From a checkpoint of a small mixture-of-experts model trained on Wikipedia.
Size: 11 layers, width 128, vocabulary 4096, 19.5M parameters.
Below are experts of layer 7 (counted from 0) of a mixture-of-experts language model. Rows are named router (the router's row for the expert) and show model dimensions 0-127. Each number is 128 + 24 x the weight over its row's rms, rounded and kept within 0 to 255.
After each expert's rows: "mostly gets" lists some tokens that are sent to it at least half of the time; "comes before" lists some tokens at least twice as common just after its tokens as in all text. This comes from a sample of Wikipedia text that the model never trained on. Tokens count by the router's weight.

# expert 21
router [138  75 168 130 137 177  84 166 136 127 129 128 162 131 138 122 120 123 166  87 148 118 126 124 112 133 160 141 124 121 110 145 143 147 185 131 119  93 142 168 109 139 115 156 168 145 160 152  77 123  99 161 104 148 172 145 142 131 158 120 116 128 125 118 127 123  83 147 147 119 136 131 113  74 151 155 150 116 166 131  92 113 122 148 139 121 125 149 151 154 140 110 130  99 155 159 133 152 113 126  92 111  76 129 129 107  96 154 151 145 115 150 120 103 124 117 133 123 115  68 121 141 134 113 121  60 139 135]
mostly gets: "°W", " Species", " Coordinates", " Street", "tainment", " Racing"
comes before: ":", ",", "\n", " (", " and", " of"

# expert 95
router [137 158 115 133  79 102 149 158 103 139  90 139 112 135  85 131 133 156 124 132 141 109 150 124 129 106 133 117 148 106 169 117 135 105 110 128 152 118 104 110 139 103 137 106 153 140  85 147 129 126 150 103 105  74 121 130  97 107 122 111  93 124 168 144 107 134 125 129 126 141 100 178 176 125 114 163 160 128 100  95  82  86 116 155  91 127 130 136 134 175 152 114  90 115 123 154 141  86 111 125  94 119 113  79 136 114 127 111 133 168 109 111  94 117 166 132 144 166 108 152 163 114 162 109 160 125  98  96]
mostly gets: " used", " would", " took", " could", " began", " can"
comes before: " to", " the", "ed", " be", " by", " a"

# expert 119
router [169 113 113 107 113 136 144  91 122 119 121 139 104  80 113 136 122 138 124 117 159 118 106  95  98 121 129 145 113 122  88  88 121 125 141 138 157 121 105  99 100 139 122 135 149 139 112 169  83 121 113  82 151 131 148 113 140 134 150  95 137 128 148 181 112 160 127 150  96  85 103 110 119 123 135 124 123 131 109  93 102 121 121  89 141  84  92 148  75 113 126 130  78 142 126 111 156 108 174  89 107 105 139 106 161 101 162 154 157 107  73 139 142 158 151 141 132 146  94 135 101 113 117 160 133 159 104 153]
mostly gets: " ar", " Ar", " there", "\"\n", " Mag", " mag"
comes before: "-", "|", "azine", " are", "   ", " he"

# expert 59
router [150 126 159  92 119 131 133 120 156 110  99 137 131 159 147 156 139 105 156 116  91 112 191 149 125  98 151 127 105 137  86  93 138 112  91 122 132 106 135 146 130 113 128 130 150 149 111 163 153 128  72 115 136 115 142 120  90 132 158 150  70 137 151  64 112 144 102 149 127 120 171 151 169 134 116 144 135 124 125 129 112 121 135 126 137 139 157 131  99 139 130 126 142 135  75 139 133 175 163 131 110  97 158 106 117 163 146 160 102 119 101 121 143 146 115 169 121 145  96 112 179 173 123  92 128 116 115 160]
mostly gets: " during", " including", " from", " among", " include", " During"
comes before: " the", " a", " his", " their", " its", " this"

# expert 62
router [126 122 179  93 133 166 108 128 156 143 122 169 140 160 151 169 127 148 155 139 135 130 143 143 164 178 150  83 142 131 132 126 155 145 161 134 150 120 126 130 127 143 136 174 124 127 112 116  88 146 109 100 109 119 128 103 135 173 139 146 104 116  96  93  73  95  94 142 103 104 111  96 169 117 138  76 150 149 134 115 151 128 159  86  91 117  92 146 146 134 130 116 153 141 104 135 124 130 147 108 152 167 148 132 107 139 134 131 136 111 145 101 159 128  80  87  84 120 172 121 154 114 145 110 148 119 144 108]
mostly gets: "idae", "ya", "ić", "ana", "za", "ila"
comes before: ",", "\n", " (", " |", "'s", " K"

# expert 85
router [109 126 149 122 133 116  67 107 116 109  77 143 115 122  81 137 125 120 137 131 147 133 121  91 140 103 107 118 153 127 119 143 148 154 161 107  97 133 123  98 146 126 119 117 127 149 147 104 130 155 150 148 134 129 143 129 166 142 155 142  94 125 163 123  90 132 131 164 146  96 135 172 116  86  97 122 108 142 134  96  95  90 122 149 174  90 108 108  92 119 143 116 163 101 140 163 132 130 151 150 117 104 150 104 100 156  81 129 115  74  99 105 144  98 132  89 189 116 131 145 133 101 174 111 133 133 139 163]
mostly gets: " music", " guitar", " artist", " vocals", " producer", "ensive"
comes before: ",", " to", " and", " of", "\n", "\""

# expert 66
router [157 154 165 148  92 156 128 178 129 110 116 149  96 109  95 122 108 132 128 146 124 112 163 153 123 132 136  82 107 129 193 127 113 123 100 131 143 115 153 145 135 126 154 161 154 199  93 145 137 134 114 120  92 128 118 143 128  88 125 122 117 110 176 131 159 117 132 156 163 151 139 167 137 137 140 127 129 151 110  91 110  85 130 131 146 110 157 134 143 115 159 146 128 122 110 115 157 110 133 163 132 100 138 115 106 118 116 163 109 111 125 122  91 126 149 112 143 159 108 163 199 140 175 130 169 101 150 132]
mostly gets: " played", " won", " released", " used", " located", " became"
comes before: " in", " to", " the", " by", " that", " on"

# expert 26
router [104 148 155 140 126 144 101 135 142 129 147 135  72 163 137 137 110 124 129 163 107 138 116  99 148 120 121 110 125 166 120 129 158 149 173 126 112 137 139 170 131 146 123 164 146 127 116 125  98 180 152 163 150 103 134 116 128 153 196 116 106 127  78 172 130 101  91 138 122 132 126 120 163  97 114 109 105 147 116 123 129 135 175  86 130 169 144 124 171 139 145  95 168 160 106 148 113 159 152 129  96  96 135 144 111 143 124 147 149  63 111 137 112  90 115  81 131 122 129 115 122 123 145 127 126 102 101 148]
mostly gets: " American", " German", " Roman", " French", " African", "idae"
comes before: ",", "\n", " (", "ia", " and", " c"

# expert 73
router [129 129 200  93 140 168  56 192 132 129 139 123 143 152 151  99 145 146 146 142 142 121  92 129 112 150 154 140 126 156 118 110 148 161 179 155 159 100 153 125 129 106 125 166 113 114 142 123  73 137 100 145 118 126 158 112  79 126 146 165 128 126 121 123 100 111  93 126 105 107 158 113 122 110 142  98 140 122 161 128 151 110  91  76 122  99 146 125 150 151 157 125 135 119 132 130  97 116 143 154 116 110 104 168 123 133 117 139  89 114 124 109 135  96 104 112 131 138 128  84 139 113 135 113 114  83 134 127]
mostly gets: " Records", " Street", " Association", " Festival", "shire", " Theatre"
comes before: ",", " (", " |", "\n", " and", "\""

# expert 94
router [ 87 153 133 106  99 143 123 139 131 131 138 105 158 162 129 144 135 125 142 121  84 128 155 133 151 155 177  93 112 151  84 166 155  98 109 164 141  95  90 112 158 120 118 147 130 150 110 128 141 141  77 147 154  87 128 174 122 130 141 105 121 142 113 109 174 144 165 149 112  93 158 159 126 128 127 165 113 150 167  97 147  87 166  95 114 140 124 122 106 163 138 142 118 149 141 126 142 135 118 125 162 123 154 120  99 134 176 157 115 111 111  97 146 133 143 154 153 149  88 158 135 101 107  97 111 115 102 163]
mostly gets: " near", " late", " Saint", " around", " above", " died"
comes before: " the", " ", " a", " his", " century", " be"

# expert 42
router [156 135 128 143 152 161 131 127 139 143 164 160 172  95 138 116 149 147 148 127 145 104 152 121 152 111 117 103 161 113 125 101 110 120 178  99  99 106 107 113 161  93 154 120 144 152 151 104 110 124  82 144 149 117 160 123 112 148 122 114 113 114 125 100 110 130 152 123 103 121 132 138 135 104 102 143 152 100 130 105 202 137 102 150 119 143 170  84 122 173 138 104 116 113 120 105 127 108 106 185 114 159  86 182  97 140 143 102  97 138 160 158 133 134 111 126 143 143 147 148  90 149 128 111 109 165 152 162]
mostly gets: " ph", " Date", " Ph", " second", " Dec", " November"
comes before: " |", "–", ",", ".", ")", ":"

# expert 17
router [113 114 113 135 115 167 149 133 122 112 122 115 117  98 129 132 131 164 127 125 121 104 188 135 118 128 107 160 130 119 127 120 143 139 118 161 119 115  97  73 156 151 156 131 152  96 118 112 122 132 168 141 179 124 116 123  99 142  71 104 140 138 121 108 152 174 155 130 154 128 120 116 113 151 166 116 135 164 118 156 142 126 119 154 158 106  92 147  79 137 164 140  99 118 131 142 115 102 104 121 124 167 105 156  83 127 147 139 176 166 131 147  96 144 150 160 135 143 174 104 126 116 145 140  74 153 101 179]
mostly gets: " Mar", " January", " October", " November", " ro", " inter"
comes before: " ", "ation", "201", "200", "202", "199"

# expert 10
router [189 169 127 114 111 154 142 106 106 134 115 149 104  98 133 103 145 123 106 131 128  91  86 162  93 112  72 178 109  95 103 131 121 130 158  99 167 109 104 117 124 113 146 143 161 155 128 120 110 150 133 104 123 138 134 146 155 103 102 122  93 103 156 164  90 111 109 142 124 137 134 115  91  76  89 124 102 112 147 154 146 133 158  99 110 145 129 146 139 140 113 106  89 141 171  96 158 119 110 149 136 156 129 107 118 109 126 161 121 102 119  75 113 129 130 138 143 109  91 177 114 145 109 135 145 136 132 162]
mostly gets: " |\n", "|---|---|---|---", "/a", "'\n", ":\n\n", ":\n"
comes before: "|", "-", " |\n", "==", "===", "|---|---|---|\n"

# expert 22
router [ 84 160 156 100 100 135 143 106 137  85  90 138 151  90 150 150 140  98 125 128 129 118 197 141 144 141 166 121  96 153  93 144 135 114  98 148 151 103 111 110 117 137  95 151 151 150 134 148 128  98  55 123 120  81 107 101 119 151 134 130 110 138 144 121 126 162 144 151 118  96 149 161 174 120  95 148 124 125 152 110 100 118 155 132 129 142 142 125 112 117 132 121 155 142  92 154 135 160 118 136 183  91 121 104 138 137 156 176 129 132 103 106 127 147 144 145 136 150 157 119 171 169 145 113 154 123 132 125]
mostly gets: " from", " against", " between", " during", " around", " on"
comes before: " the", " a", " his", " their", " her", " an"

# expert 83
router [117 114 196 124 167 127 125  98  93 105 184 129 145 126 138 105 138 125 131  84 120 119 105  90 107 106 106 126 100 105 110 130 117 119 166 151 131 163 144 114 112 136 130  92 176 111 130 152 102 109  67 140  90 148 107 108 132 149 144 151  93 143 123 125  90 100 136 150 174 134 109  91 114 153 102 144 150 113 159 108 164 121 152 133 107 174 119 123 136 126 109 131 145 132 181 108 113 109 135 107 113 174 131 142  98 130 128 112 175 153 115 137 141 102 132  92  96  92 114 143 110 130 126 130  92 134 154 124]
mostly gets: "а", ")\n", ";\n", "и", "е", "\n"
comes before: "-", "|", " •", "–", " Country", " Born"

# expert 127
router [125 153 142 151  80 143 109 155 148 115 110 128 101 116 125 133 106 122 130 117 126 126 176 154 112  89 133 111 112 129 167 155 107 137  96 169 115 121 128 147 136 158 135 138 126 174 107 149 143 115 113 123 101 104  93 142 143 143 139 152  79  82 203 146 137 123 120 129 163 141 104 153 147 132 134 147 115 134  96 106  95  96 112 133 117 111 139 149 131 113 142 115 124 100 131 148 149 111 158 140  93 104 154  91 129 115 158 158  97 108 116 137  78 113 153 160 158 163 130 149 189 143 193 105 133 114 145 120]
mostly gets: " with", " won", " including", " played", " used", " made"
comes before: " the", " a", " to", " by", " in", " that"

# expert 123
router [137 145 128 123 142 153 128 103 121 132 150  98 131 101 154 143 125 134 120 102 153 133 121 157 115 103 172 128 117 120  79 126 160 148 162 126 133  94 148 161 131 101 143 147 132 121 160 112 170 115  64 124 111 152 112  77 162 100 117 170 144 154 193 102 143 169  89 115 121 125 142 110 115 153 152 155 132 145 163 113 150 154 153 113 122 112 155 115 143 112 140 124 130 142 127 126 109 126 106 123 162 137 139 149 147 110 152 134  72 102 110 181 172 168 128 182 147 136 142 128 129 109 116 154 152  92 131 159]
mostly gets: " Cup", " number", " Championship", " among", " top", " League"
comes before: " the", " ", " of", ":", "==\n\n", "\n"

# expert 65
router [134 139 188 135 140 117 109 121 121 175 161 170 130 110 121  86  94 163  99 142 104 120  89 126 137  99 101 119 123 132 162  76 103 123 157 160 126 114 129 145 162 132 113  89 103 147 159 137 113 161  85 137 117  90 156 102  88 160 136 123 111 118 139 134 114  98 127 148 149 157 120  83 143 112 166 100 155 136  89 141 132 169 143 148 173 141 155 122 136 113 122 106 158  97 127 146 116 128 117 163 108 142 128 135 116 117 108 133 119  88 138 161 101 153 123 108 175 122 138 137 102 139 113 110  92 172 114 143]
mostly gets: " century", "192", "193", "–present", "186", "187"
comes before: " |", "–", ")", ")\n", "),", ","

# expert 100
router [100  96 164 134 102 120  72 165 121  73 141 138 121 153 129 132 169 128 131 128 108 112 170 109 147  93  94 126 138  96  82 115 102 149 160 167  96 125 151 150 130 130 123 133 143 121 130 119 146 164 133 177  87 155 129 181 133 116 146 156  67 140 182 154  99 141 129 130 117 134 154 119 141 121 133 122 132 164 137 139 161 135 142 151 132 142 140 135 146 154 143 109 167 109 123 149  96 153 158 134 117 126 146 124  99 100 137 130 151  93 110 121 156 122 108 119 153  69 129 106  94 123 145  94 120 103 151 140]
mostly gets: "ility", "atory", "uation", "ination", "ability", "iation"
comes before: " of", ",", " and", " in", ".", " to"

# expert 64
router [118 153 103 116 150 148 133 106 117 121  81  98  68 112 157 116 128 137 144 104 171  96 130 113 119 105  95 120 116 153 131 120 109 145 131 120 148  87  88 156  96 102 146 108 160 125 126  85 109 123 152 179 112 156 111 130 158 149 118 115 132 147 144 150 163 134 154 140 100  95  86 117  97 156 100 120 160 119 172  98 178 114 160  96 115 142 115 135 116 143 120 122 127 142 138  94 137 110 163 102 132 162 154 115  99  71 140 163 139 125  96 100 129 151 138  88 127 136  83 143 141 129 107 133 126 141 148 158]
mostly gets: ".\n", " re", ":\n", "'\n", "°N", " JPL"
comes before: "-", "|", "==", "e", "===", "--"